config.yaml
n_layer: 13
d_expert: 64
head_dim: 32
vocab_size: 8192
norm_eps: 1e-05
parallel_block: false
init_std_o: 0.00524
lr_mult_qkv: 0.4
seq_len: 1024
dataset: "wikipedia_en"
Below are experts of layer 4 (counted from 0) of a mixture-of-experts language model. Rows are named router (the router's row for the expert), gate (a neuron's input weights, with its number), up (a neuron's input weights, with its number) and show model dimensions 0-223. Each number is 200 + 30 x the weight over its row's rms, rounded and kept within 0 to 999.
Before each expert's rows: a language model's description of what the expert responds to. This comes from a sample of Wikipedia text that the model never trained on.

# expert 24
Description: Pipes in table header rows and election result rows, bullets, infobox field names like Country, and heading word pieces such as Ar'ts'.
router,173,207,247,201,218,180,227,233,221,198,189,187,209,211,225,165,168,261,178,171,208,153,227,190,188,215,209,210,113,191,190,106,201,135,162,191,165,236,255,166,208,207,174,209,190,252,200,198,174,157,180,174,204,218,198,217,224,244,175,194,187,222,170,203,206,178,170,230,243,205,244,179,177,163,213,263,214,199,256,154,220,193,237,212,171,201,251,227,227,139,161,169,194,202,168,179,222,167,213,161,211,203,158,173,166,216,242,178,196,224,247,258,241,161,221,214,164,197,239,194,206,187,197,156,213,223,187,195,260,247,219,214,184,163,196,186,201,232,203,191,233,178,202,252,263,154,199,221,153,186,170,153,184,203,171,195,236,181,176,244,203,216,228,187,199,233,214,221,140,150,201,164,226,185,216,179,168,165,195,182,215,206,177,225,144,221,232,200,173,164,158,248,201,177,262,187,217,242,225,223,167,213,183,221,212,215,231,201,142,165,189,240,177,185,202,195,205,228,210,257,149,213,188,169
gate0,189,200,218,185,204,189,245,225,200,208,217,163,221,227,193,185,191,170,199,211,220,188,181,209,164,218,173,187,209,138,221,155,179,143,221,187,263,223,208,172,193,131,160,231,179,181,238,216,175,196,220,198,195,205,242,170,218,250,190,199,225,230,196,229,211,168,125,205,220,255,222,231,202,198,230,200,174,227,224,209,258,268,214,223,165,142,243,190,195,185,172,193,208,199,177,239,222,227,200,201,234,158,167,221,176,217,202,196,199,209,185,226,198,179,212,224,203,233,176,183,219,184,177,229,225,162,155,244,205,124,225,175,162,142,182,224,190,243,165,221,217,228,216,217,221,138,202,265,193,190,208,158,210,214,245,159,205,200,188,170,235,164,222,183,233,242,182,140,195,126,187,143,189,240,219,169,195,237,249,201,172,238,157,213,175,163,211,217,246,196,170,207,171,219,226,269,160,177,190,162,136,234,191,213,166,181,203,215,202,220,122,152,159,179,182,231,176,240,223,169,203,203,172,181
up0,209,224,172,195,218,212,199,159,157,193,156,232,192,178,192,178,208,189,199,201,125,180,203,171,228,195,232,210,191,230,188,194,203,231,180,185,136,200,201,235,191,244,200,172,208,174,186,229,233,236,184,202,207,211,184,237,204,180,238,152,171,189,225,193,206,246,243,176,188,160,172,179,194,198,182,187,213,174,166,204,140,174,157,193,172,223,167,188,212,230,242,171,190,166,235,211,197,215,163,157,188,230,261,160,240,217,192,193,213,168,214,182,170,221,200,187,188,152,190,244,238,220,237,171,188,224,238,155,154,216,122,208,238,238,220,155,216,127,205,170,237,194,181,198,236,213,235,156,166,196,154,235,183,196,159,296,212,183,202,224,182,200,182,233,181,155,233,221,218,247,227,262,215,169,161,231,228,169,196,224,238,153,255,184,248,236,193,197,210,217,230,231,233,181,187,121,230,234,231,256,200,170,201,174,214,259,153,187,209,215,239,207,237,233,217,224,216,232,192,200,245,204,244,177
gate1,237,222,244,200,232,127,182,175,248,200,228,182,160,178,190,222,180,192,236,195,199,260,187,261,225,151,146,197,188,224,155,190,216,196,213,217,198,190,232,236,217,236,151,191,170,190,176,214,147,154,157,203,205,177,180,177,191,215,255,206,169,157,206,226,174,163,204,231,253,220,230,152,250,204,187,261,183,177,208,189,214,175,249,199,202,137,167,213,202,244,156,221,235,189,166,201,202,199,205,205,221,198,198,214,177,227,162,187,208,195,198,203,153,173,226,155,228,211,204,211,157,191,170,237,246,254,200,280,256,210,160,233,192,233,218,214,227,243,173,219,236,185,214,245,221,215,185,174,138,180,156,151,174,139,213,202,212,197,162,157,208,176,219,172,171,250,205,203,220,203,172,225,168,210,219,206,237,212,216,184,253,235,184,197,184,211,285,220,169,205,192,166,199,234,206,203,173,195,218,237,155,209,174,222,207,221,230,216,228,209,137,202,207,236,222,176,213,173,196,201,149,250,136,187
up1,186,235,154,158,170,238,191,245,170,224,198,223,225,203,201,180,183,193,177,223,210,138,217,155,235,271,236,213,179,199,227,223,166,202,202,210,187,207,219,151,127,170,223,171,212,188,202,177,218,233,205,201,191,186,167,242,205,182,173,142,205,215,176,202,216,226,240,153,168,182,187,211,140,169,225,151,234,175,201,236,171,230,143,202,213,209,226,164,229,181,218,177,182,224,230,204,189,206,197,206,156,203,193,228,251,177,271,210,211,209,188,156,210,203,198,263,201,224,226,187,265,230,222,181,161,116,188,144,181,163,214,206,238,173,242,168,232,163,215,222,145,251,186,188,154,193,214,232,242,243,169,207,209,265,221,200,208,204,256,247,176,265,196,257,203,194,194,218,215,201,223,153,254,215,202,185,194,193,158,187,211,103,211,199,211,202,136,231,223,200,191,225,190,211,236,212,197,163,134,170,191,173,220,206,190,174,206,192,204,192,246,208,222,171,194,199,191,229,210,172,229,196,209,192

# expert 9
Description: Last pieces of longer words and names, such as -ed, -ville, -shire, -stein, -ular, -ia, often before a comma.
router,199,182,231,195,177,171,194,225,223,199,197,211,188,258,230,195,179,211,189,155,181,211,215,174,174,238,214,197,189,177,222,221,129,206,183,175,181,240,230,156,225,226,170,233,204,214,217,205,172,204,186,179,158,205,119,241,236,222,189,190,152,210,203,207,188,219,188,201,226,160,270,216,186,190,214,197,210,157,239,170,188,162,207,188,187,259,236,209,255,169,186,179,161,145,168,215,242,201,217,195,170,156,163,192,180,226,206,150,146,192,229,265,222,179,241,190,160,138,224,213,233,140,221,188,202,212,137,171,252,199,204,210,219,156,228,180,231,206,212,169,282,198,206,229,224,167,232,250,196,181,190,187,181,190,159,187,199,176,192,227,201,218,222,182,185,139,209,212,194,178,231,181,218,182,249,231,193,178,163,162,169,128,228,254,177,209,204,259,204,192,194,221,191,144,219,216,240,235,211,272,182,220,204,172,227,239,225,231,139,183,156,247,172,245,206,209,240,229,181,224,204,207,193,174
gate0,178,207,215,232,252,130,220,219,187,179,210,212,161,283,165,180,235,225,173,194,208,231,161,193,249,201,227,194,172,187,204,147,191,191,184,220,272,242,156,174,177,222,160,240,217,223,148,169,207,137,181,175,186,197,195,160,241,185,199,204,160,227,163,191,198,140,187,138,166,220,210,253,116,224,222,201,213,213,210,197,180,200,195,173,225,165,213,207,225,177,211,207,202,231,196,208,219,199,197,203,153,199,199,164,172,227,200,189,148,213,260,173,194,232,229,201,186,160,245,190,216,183,212,237,162,172,183,139,210,125,215,155,207,175,210,202,198,178,198,175,188,212,210,191,156,193,217,251,243,230,231,157,227,196,188,162,222,188,227,178,227,194,193,198,198,195,208,139,188,161,121,192,151,199,168,213,252,224,180,114,213,156,173,205,161,150,233,178,197,211,164,222,211,194,223,203,202,212,179,209,144,238,229,228,232,215,222,185,140,242,195,197,230,182,216,218,199,217,215,171,241,227,206,227
up0,237,228,259,254,197,176,173,263,173,165,168,222,167,210,185,206,211,187,200,176,218,239,204,165,217,187,219,169,183,171,198,185,137,239,204,192,263,266,208,238,239,198,205,256,194,229,205,152,218,206,218,218,161,242,254,138,244,148,219,246,159,180,206,234,206,243,251,136,202,172,234,175,179,217,185,215,209,185,231,208,188,232,182,180,185,165,187,190,201,245,218,239,236,154,194,253,215,224,196,229,138,183,194,186,195,219,175,167,163,231,258,208,163,249,200,184,196,162,212,174,199,168,237,189,185,199,160,187,201,178,195,200,229,141,239,174,211,204,238,239,218,201,213,206,186,267,242,263,227,212,174,199,219,192,199,132,174,209,238,217,211,233,226,203,199,205,158,165,209,183,143,213,172,202,216,227,269,218,162,183,242,181,168,236,228,167,211,184,221,247,217,206,193,206,215,174,186,211,141,210,178,198,205,210,189,254,230,193,182,188,180,205,224,164,212,218,230,174,177,181,264,236,178,226
gate1,160,209,217,172,216,136,193,223,226,170,197,195,208,209,181,239,165,224,201,218,166,199,164,182,206,205,232,244,243,193,172,222,181,152,186,254,215,266,175,182,144,218,259,210,227,183,160,241,177,194,229,187,183,227,185,189,176,186,187,167,172,185,208,172,180,121,193,220,247,210,200,182,232,237,170,205,206,178,193,191,247,188,223,216,144,220,161,211,210,183,175,198,243,161,165,203,259,140,233,227,162,209,189,185,175,217,199,208,197,212,228,248,176,222,243,226,166,163,222,213,257,208,201,231,205,159,204,212,209,157,219,171,192,213,175,209,164,216,241,163,249,146,111,190,174,195,260,206,154,237,227,188,196,186,227,205,155,182,177,201,175,186,163,200,179,226,190,196,213,223,234,190,209,189,213,181,216,120,217,210,200,166,207,209,145,195,222,186,186,171,250,217,172,164,173,242,289,222,192,249,175,182,192,216,207,235,230,157,237,157,175,190,252,228,193,225,241,181,134,224,195,233,219,208
up1,194,197,196,143,177,162,194,148,210,247,197,194,176,234,185,182,210,220,152,193,187,196,249,264,220,165,205,192,238,214,178,196,135,236,224,211,208,210,208,179,265,237,250,193,176,176,146,200,192,152,261,211,209,230,228,250,196,215,180,197,189,252,180,191,262,169,184,222,221,170,145,222,151,221,252,219,235,240,170,168,202,247,176,213,158,188,182,154,234,205,214,221,221,229,218,179,219,160,177,176,163,209,194,174,187,268,212,258,237,167,171,241,188,209,222,163,225,222,168,191,224,206,171,209,186,174,135,193,183,212,192,210,157,207,169,217,221,212,213,223,201,202,188,188,146,138,236,195,217,202,224,251,254,184,206,206,207,217,188,137,214,255,249,172,181,160,226,210,205,218,241,185,231,184,157,157,187,233,237,243,218,167,184,228,212,199,178,189,199,192,226,216,199,213,180,239,249,203,215,171,171,171,280,216,183,216,164,205,231,183,208,244,224,249,223,186,175,234,166,227,162,183,214,253

# expert 7
Description: Middle pieces of proper names, place names and Latin species names, e.g. Aigburth, aenea, Meadville, Madonna, plus first names like Frank.
router,185,162,194,207,175,209,212,227,242,199,150,176,207,219,212,210,137,218,183,145,164,143,218,156,166,240,190,229,192,186,257,210,185,201,170,183,170,243,232,177,245,190,191,216,162,227,192,205,190,188,188,161,208,188,141,231,206,243,185,225,181,255,179,161,171,219,152,218,219,161,231,212,186,166,202,204,228,184,226,199,200,161,204,198,167,203,214,222,245,153,172,184,165,175,197,199,251,156,233,171,191,148,145,178,170,219,247,155,149,195,249,207,252,173,212,197,165,178,228,224,221,131,237,187,217,213,158,187,210,228,234,238,224,183,246,158,220,205,200,160,233,197,199,241,239,164,233,241,152,184,183,165,159,177,156,177,220,195,175,213,213,225,205,176,190,158,242,232,160,189,232,161,260,150,223,192,206,210,164,194,193,151,242,221,185,209,209,219,178,176,201,202,176,188,197,238,226,233,232,237,147,253,209,177,279,221,254,189,187,166,183,194,141,228,208,205,199,248,191,220,180,217,220,175
gate0,194,206,209,154,202,120,257,186,254,194,182,218,248,175,150,284,155,241,164,228,224,168,173,222,192,229,144,214,186,208,249,185,176,174,179,214,241,162,176,215,239,223,254,221,155,254,261,159,167,185,216,193,163,174,241,221,230,186,213,170,175,168,178,151,201,181,201,174,183,240,203,184,159,182,254,173,222,192,171,245,220,174,232,261,244,166,230,213,198,149,139,156,220,202,215,235,280,173,230,185,190,162,187,249,167,245,189,174,256,155,191,206,240,203,174,248,179,245,170,176,195,196,204,222,212,195,192,199,187,209,238,153,243,221,197,208,174,179,175,211,190,190,176,181,221,157,228,201,191,160,158,163,208,210,193,190,204,151,179,171,212,188,178,195,191,198,234,227,147,186,227,158,231,231,202,218,186,205,157,203,181,207,240,222,151,212,174,173,159,202,167,210,181,225,173,207,206,214,152,205,216,187,240,226,187,203,203,157,176,157,205,207,191,197,162,181,213,203,182,248,198,183,230,188
up0,202,197,207,221,206,205,128,235,196,187,200,200,201,209,220,145,208,187,220,185,192,191,232,119,192,213,189,224,186,240,209,191,268,223,243,186,177,238,181,145,197,231,158,196,150,161,165,180,203,186,164,199,147,211,214,136,190,180,146,180,194,212,227,242,168,225,201,149,198,187,216,234,226,225,197,228,191,206,212,135,178,175,169,156,136,269,210,196,230,184,213,205,184,196,206,224,177,211,181,232,225,183,194,158,200,206,169,227,227,196,206,219,184,184,233,215,165,153,186,223,217,206,204,203,190,252,194,175,226,168,220,246,184,235,168,192,191,254,213,196,219,233,177,174,137,272,217,232,143,178,211,222,217,218,222,162,177,225,191,232,184,230,183,210,183,171,161,226,223,162,162,223,195,191,190,178,183,236,237,242,181,164,177,193,207,181,171,242,247,147,213,227,206,186,286,195,205,190,262,276,172,233,238,155,186,211,197,225,188,171,204,161,193,189,248,180,218,230,244,219,194,184,115,199
gate1,184,138,246,229,179,230,192,253,220,144,181,227,240,222,221,251,166,220,200,173,162,189,192,190,241,214,137,246,179,193,163,213,169,186,176,224,194,184,211,152,174,172,245,199,196,191,179,191,190,198,228,203,188,170,167,178,248,194,182,248,223,207,225,202,199,213,190,239,174,178,233,201,211,157,138,177,194,188,218,183,215,196,268,225,158,201,163,210,217,141,186,193,169,180,226,210,237,207,170,183,223,176,206,143,174,211,175,192,202,213,199,211,264,175,171,167,193,208,165,221,266,167,165,222,201,199,192,179,193,192,237,212,160,183,254,199,189,252,206,154,186,139,216,238,215,184,155,166,114,201,189,205,191,159,169,258,219,157,246,189,215,177,171,223,187,152,191,200,195,233,154,199,173,212,166,184,190,179,200,182,244,254,178,205,156,205,181,199,198,152,279,207,202,268,213,184,208,204,252,215,205,248,195,184,188,202,217,200,165,191,200,168,216,203,218,181,229,216,193,204,224,215,314,237
up1,231,175,186,193,174,262,187,259,240,205,182,223,192,209,250,208,208,191,198,199,202,189,209,131,226,221,179,188,131,222,199,195,137,234,170,217,175,202,217,209,201,165,189,243,145,199,178,205,208,165,238,191,216,224,145,227,289,188,190,216,205,178,219,186,200,253,191,211,191,201,161,196,221,162,123,143,203,176,234,222,168,250,199,198,192,223,198,191,211,204,266,194,187,223,190,256,184,243,208,212,227,215,212,219,177,156,204,218,157,193,211,214,243,182,194,232,167,225,223,219,196,162,171,178,189,197,250,247,203,232,219,213,191,236,158,211,183,238,289,208,277,222,198,171,213,197,141,170,222,225,212,208,269,197,193,193,222,159,204,196,217,223,189,172,250,210,194,205,198,220,193,184,249,184,180,225,257,186,251,187,188,215,225,242,241,195,223,182,191,192,237,183,264,174,220,173,205,165,178,207,197,206,180,183,169,211,185,188,182,214,249,228,268,261,140,184,241,212,246,184,219,235,227,241